{"n_layer": 10, "d_model": 128, "n_experts": 32, "experts_per_token": 1, "d_expert": 160, "d_shared_expert": 0, "activation": "swiglu", "moe_layers": [1, 2, 3, 4, 5, 6, 7, 8, 9], "router_score": "sigmoid", "normalize_top_k": false, "routed_scale": 1.0, "balance_loss": 0.00204, "balance_bias": false, "router_cosine_scale": 10.0, "scale_expert_input": true, "init_std_router": 0.0373, "lr_router": 0.000894, "n_head": 4, "n_kv_head": 2, "head_dim": 32, "vocab_size": 8192, "norm": "rmsnorm", "norm_place": "pre", "norm_eps": 1e-06, "positions": "rope", "rope_base": 10000.0, "rope_fraction": 1.0, "qk_norm": true, "attn_scale": 0.177, "tie_embeddings": false, "parallel_block": true, "init": "normal", "init_std_qkv": 0.0394, "init_std_o": 0.0, "init_std_up": 0.0394, "init_std_down": 0.0, "optimizer": "soap_variant", "lr": 0.00515, "beta1": 0.95, "beta2": 0.99, "weight_decay": 0.044, "lr_head": 0.00921, "grad_clip": 1.0, "warmup_steps": 145, "schedule": "wsd", "decay_fraction": 0.632, "decay_shape": "linear", "final_lr_fraction": 0.0, "batch_tokens": [32768, 65536, 98304], "seq_len": 1024, "doc_mask": true, "z_loss": 1e-05, "train_tokens": 386000000, "steps": 6427, "dataset": "wikipedia_en"}
Below are experts of layer 2 (counted from 0) of a mixture-of-experts language model. Rows are named router (the router's row for the expert), gate (a neuron's input weights, with its number), up (a neuron's input weights, with its number) and show model dimensions 0-127. Each number is 128 + 24 x the weight over its row's rms, rounded and kept within 0 to 255.
Before each expert's rows: a language model's description of what the expert responds to; "mostly gets" lists some tokens that are sent to it at least half of the time. This comes from a sample of Wikipedia text that the model never trained on.

# expert 26
What it handles: Word-final s and plural or possessive endings like es, ers, ations, ities, attached to nouns such as fans, meanings, band's.
mostly gets: "s", "rs", "es", "ers", "ations", "ities"
router [115 124  95 141  89 114 120 116 152 129 111 109 114 106 119 138 128 130  92 100 157 122 112 142 135 153 162 137 145 167 136  85 128 154  95 130 116 147 146 158 120  91  92 109 147 126 139 119 112 131 127  98  94 161  84 131 100  91 132 117 113 128 139 110  99  97 149 176 138 136 109  98  87  88 126 149 100 127  84 153 111 173 178 103  90 173  98 135 126 136 149 119 127  93  89 151 151 162 118 144 139 137 110 145 100  92 166 108 119  81 129  98 101 124 175 154 120 139 148 120 134 149 149 131 159 143 143 119]
gate0 [112 109 142 149 145 115 118 129 123 143 117 147 116 164 103 177  77 140 159 164 131 157 109 106 139  64 141 137 132  78 151 126 145 147 120 118 120 140 159 156 133  93 101 140 127 135 123 163 132 112 130 107 132 143 178  78 192 136 121 159 129 112 107 131 159 112 131 136 106 138 114 123 106 110 130 119  76 130 149 127  95 150 156 130 155 118 129 141 155 108  99 153 138 141 129 103 135  89 124 146 175 165  77 145 160 108 138  80 149 118 128 102  84 102 141 136 135 120 165 141  84 114 151 147 125 147 122 131]
up0 [128 141 144 132 146 139 112 142 113 126  55 125 118 133 136 124  73 178 137 111 119 153 116  89 122 108 156  99 208 145 121 109 109 166 116 134 158 132  99 177 114 115 127 146 130 143 154 190 126 112 144 121 112 159 156 147 144 137 152 137 111 126 104 130  96 148 114 179 105 111 134 121 158 120 123 165 118 125 132  93  90 125 143 112 139 150 113 152 174 125 121 128 116 120  64 103 104  83 152 171 135 153 111 117 104 120 138 119 123 138  83 127 101 111 129 132 134  96 154 145 108 111 146 133 140 133 133 144]
gate1 [ 94 178 120 184 166 155 132 111  98 110 112  62 164 141 127 111 155 129 152 129 145 146  96 112 114 134 142 145 123 172 128 124 155 100 121 127 151 110 130 123 103 150 110 131 126 127 150 143 111  84 143 134 121 155 145 151 107 118 101 158 126 147 173 118 178 162 121 156 146 123 138  74 130 141 151 129 143 106 100 128 125 111 127 103 136 125 125  46 128  79 148 123 110 122 122 126  73 118 149 108 123 162  90 142 137 117 126 150 145 119  98 108 115 119  97  96 145 130 118 175 174 118 112 117 115 123 124 126]
up1 [ 91 148 144 127 136 162 130 142  89 117 171  89 134 144 145 110 130 139 122 109 145 127 128  84 127  91 124 104 102 160 105 136 132  86 124  98 155 153 129 114 114 127  99 101 100 108 144 139 124  63 130 135 120 147 145 147  98 118 112 183 140  86 142  84 132 140 121 117 160  79 150  82 133 115 142 131 168 141  91 134 160 133 104  95 136  87 125  58 119  98 130 157 129 103 127 127 122 141 142 136 136 113 138 141 142 127 138 181 114 143 139 123 112 108 140 108 158 141 151 182 159 115 121 140 103 151  89 122]
gate2 [150 137 132 151 111 123 124 122 106 119 125 142  79 109 152 134 150  90 105 120 157  85 120 119 105 131  85 152 144 162 110 136 141 114 126 149 151  92 111 132 123  88  90 145  88 119 135 143  85 148 144 111 152 162 105 139 131 131  80 117 118 119 153 108 136 101 138 107 120 141 120 126  90 146 141 100 159 118 105 112 116 103 150  92 163  95 116 123 150 162  75 161 170  83 147  56 134 161 103 138 124 113 112 139 125 119 117 120 130  78 101 148 156 107 145 158 157 142  78 119 106 139 158 150 133 119 147 127]
up2 [141 168 118 144 118 138 153 118 148 129 117 148 124 157  86 119 143 142 108 121 121 122 113 108 142 134 140 130 143 158  96  98 127 138  95 165 145 135 193 115 156 155 151 153  61 129  94 104  92 100  85 151 152 140 103  86 125 122 123 153  96 111 150 165 147 136 136 129  99 143 141 136 153 126 150 124 150 118 100 129  97 115  61 125 115 138 113  91 115 121 152 112 113 139 100 148 190 120 150 134 168 134 116  96 137 103 139 113  80 138 145  94 110 127 148 125  89 131 140 105 134 105  85 110 102 135 113  91]

# expert 25
What it handles: The word the (and its, their) after prepositions or verbs, starting a noun phrase, such as in the same year.
mostly gets: " the", " The", "The", "the", " its", " entire"
router [125 126 105  60 114 168 175 145 144 134 120 153 104 134 101 119 154 128 120 126 126 166 152 145 119 129 143 142 149 165 130 112 141 149 104 118 102 132 114 120 158 121  81 134 122 117 105  90 141 121 132 121 139 118 101 150 131 144  91 147  96 162 117 122  95 141  96 142 120 128 124  70 120 175 152 122 118 158 138 137 120 129 158 117  93 147 188 124 114 108 153 160 155 119  96 116 137  96 130  79  66  83 133 114 155  96 136 108 132 107 112  81 153 130 145 108 111 108 109  97 130 151 143 156 137 161 158 105]
gate0 [108 124 120 154 147 107 141 138 143 104 101 141 127 109 177 130 116 194 108 126 127 180 112 113 120  76 142 133 122 133 134 121 128 165 113 155  90 154 107 104 130  94 134 152 124 125 123 153 122 107 130 104 163 129 124  90 144  84 125 137  87 146  81  98 108  84 129 156 146 125 131 111  85 145  91 146 156 131 148 112 161 127 114 138 116 151 150 105 173 129 158 145 143 110 100 136 131 180 182 123 140 103 109 120 157 128 107 128 133 130  87 113 134 111 110  84 110 118 108 110 145 114 130 111 145 111 176 177]
up0 [ 86 173 122 153 162  97 128 113 127 112 112 105 122  88 183 135 150 192  89 167 101 171 131 109 111 121 119 132 147 124 123 129 123 149 118 152 107 116 130  96 120 141 125 141 158 173 139 125 117 107 149  93 149 126 171 101 155  97 120 134 114 138  79  95 112 101 133 114 151 131 121 109 123 130 126 147 148 119 144 115 154 131 146 134 125 132 155  70 154 109 153 163 146  98 104 164 124 202 179 134 134 131 125 149 153 111 111 130 128 112 119 105 117 128  90  86 119 121 117 106 132 119 133  95 119 127 128 177]
gate1 [127 119 127 138 131 106  96 121 122 107 198 114 103 125 158 121 161 140 119  97  98 133 160 122 143 132 148 146  99 105 122 118  87 148 159 148 122 165  92 116 119 119 128 112 132 117 124 151 119  90 144 128 109 102 101 134 111 119 124 131 128  88 164 105 108 127 128 141 164 118 124 143 101 147 150 138 140 111 192  95 145 128 149 137  88 163  97 124 153 118 133  91 115  62 131 106  86 121 138 104 107 142 137 129 132  86 123 145 128 128 123 116 118  83  94  65 102 158 112  85 127 126 106 105 107  73 162 129]
up1 [121 114 112 137 125 118 127 117 116 133 130  97 111  99 140 145 128 164 153 124  73 135 137  98 119  95  97 139 142  91 154 117 113 139 153 133 107 101 151 124 126  94 105 161 119 159 137 134 152 149 167  82 138 146 130 146 100 113 145  92 112 142 108  86 117 152 130 117 124 131 131 130 106 151 124  90 143 117 159 152 122 140 122  89 150  84  96 128 164  81 126 158 152 131 140 151 124  94 136 133 107 146 187 148 161 152 142  97 180 122 143  71 119 164 120 125 139 133 143 147  92 158 206 109 145 124 125 110]
gate2 [135 158 119 134 123 141 157 121 149  98 165  89 147 129 139 132 129 143  89 152 110 149 125 167  95 136 132 137 180 141 132 113 139 115 104 108 124 154 156 118 156 125 127 126 157 137  80 120 141 117 134 120 116 147 126 111 105 140 137 115  81 123 150 130 144 172 146 143 101 172  91 128 144 138 142 174 108 125  96  77 113 174 124 144 164 138 120 126 115 174 163 105  52 168 137 146 128  97 116 129 173 141 163 144 158 131 128  94 171 116 103 100 109 150  87 125 112 117 129 135 147 117  90 107 112 113 148 141]
up2 [126 111 148 128 117 140 134 122 125 106 142 159 147 109 182 137 132 160 107 114  87 120 147 149 131 128 140 161 171 182  91  97 131 147 125 100 105 107 146 121 124 130 147 137 106  82 113 179 115 150 127 138 112 118 126 142  87 172 143  90  97  90 153 115 121 147 129 151 111 105  80 134 119 139 174  94 141 148 120 141 113 205 122 144 148 108  93 132 122 144 138 101  98 143  93 104 170 112 114 110 152 137 157 154 177 126  97 125 126 145 107 126 118 155 106 146 150  95  94  97 160 138 126 133 120 127 133 133]

# expert 16
What it handles: Commas ending clauses or list items, often after nouns or digits, followed by and, but, which, the.
mostly gets: ",", "),", "\","
router [113 148 126 123 113 148 167 133 159 141 128 100  81 141 118 123 136 131 118 118 121 157 124 127 132 144 129 112 148 150  98 155 149 145 105 169  82 155  88 161 146 149 112 136 133 100 100 186 150 137 101 124 139 118 139 158 159  95 159 143  93 134 155  99  98 116 149 139 112 143  98  78 120  99 150 157 131 136 140 103 107 120 131 112  77 116  92 124 102 106  98 107 166 132  84  88 134  98 132  98 137 104  93 117 114 144 179 154 143 109 100 118 132 119 122 115 142 151 159 126 166 138 183 109 170 136 145 121]
gate0 [129 126 121 115 160  97 130 131 158 123 116 157 152 127 122 105  76 141 155 140  91 114 170 141 129 137 133  97 122 140 128 176 126 110  97  86 110 167 124 155 117 124 189 175 144 148 125 189  38 155 117 134 127 109  80 123 124 122 125 128 105 135 144 120 114 130 107 116 110 129 122 165 145 106 100 146 123 105 137 102 133 111 118 117 112 138 146 130 101 174 119 118  99 147 102 111 161 141 144 123 144 111 105 161 189 147 144 145  95 119 149 120 169 104 138 121 157 134 177 116 114 124 142 139 143 121 139 135]
up0 [147 130 131 169 141 141 146 106 138 113 117 169  78 148 153 122 131 117 130 145 117 105 165 137 130 146 123 170 148 151 122 124 123 115  95 109 126 127 181 137 118 116 182 138 151 139 125 137  79 135  94 129  60 131 115 118 112  83 150 118 131 118 122 139 126 130 114 160 118 115 160 122 134  90  64 158 127 125 104 136 114 131 120 152 129 111 140 114 109 134 155 144 139 130 122 118 115 178 180  73 164 144 151 115 118 141 143 135 136  92 145 167 131 167 173 172 148 115 134 197 128 124 150 110 129 120 109 139]
gate1 [154 140 138 138 117  85 149 114 151 126 131 111 149  91 150 121 118 180  93 154 106 158 140 133 108 124 109 116 143 119 133 135 140 112  95 121 107 116 124 126 125 151 125 126  91 126 150 110 105 106  75 125 121 124 158 150 156  89 104 139 166 144  88 136 123  58 152 157 148 127 163 118 122 126  93 119 118  75 137 153 104 101 153 169 109 101 114 152 149 124 116 168 116 115 134 108 178  90 152 112 129 138 145 101  88 109 161 157 126 102 127 122 100 168 146 133 128  95  95 135  97 129 109 153 180 124  99 148]
up1 [136 129 118 134  91 136 129 105 110 136 120  90 118 157 135 113 161 133 130 113 130 119  95 133 162 150 130 147 153 169 115 113 122 137 129 125 100 117 108 140 156 142 109 152 117 123 132 136 151  87 103  97 101  85 165 125 155 164 147 118 136 127 124 131 118 111 153  79  97  95 179 123 138 114 150 101  76 131 138 140 140 144 107 128 170 154 120 119  66 138 163 104 150 133 154 166  99 135 108 109 201 130 137 109 139  83 168 106 109 123 133 101 159 134 133 187 152 101 128 128 131 139  94 169  95 147 135 125]
gate2 [118 132 130 126 179 102  81  69 116 119 131  97 153 121  74 110 120 144 125 156 116 114 114 119 136 129 123 139 125 142 124 104 151  85 154 119 144 106 100 122 120 142 120  96 135 150 122 107  97 120 104 121 128 145 145 131 106  97 132 152 148  86 167 141 114 129 103 157 148  97 162 119 156  96 119 155 110 105 108 191 123 146 114 110  99 102  89 113 144  99 132  99  98 160 139  89 143 146 163 122 165 141 120 123 192 116 143 153 103 116 157 131 109 127 101 185 102 123 104 109 131 115 171 125 157 100 123 146]
up2 [111 125 128 128 124 152 134 123 125 140 100 139 103 144 160 121 147 102  99 145 125 114 109 127 141 149 114 147 156 120 104  68 104 161 162 112 128 114 137 170 152 130 145 110 120 123  94 146 188 152 192 160 124 168 171 165 188 148 131 167 161 157 100 133 143 126 122 153 110 113 147 129 154 120 132 126 135 142 104 110 149 129 146 122 114 139 142  98 158 177 120 167 171 153 137 140 167 104 146  75 120 143  89 144 128 170 144 105 138 142 126 131 151 127  89 136 134 128 149 139 123 123 117 153 122 136 180 153]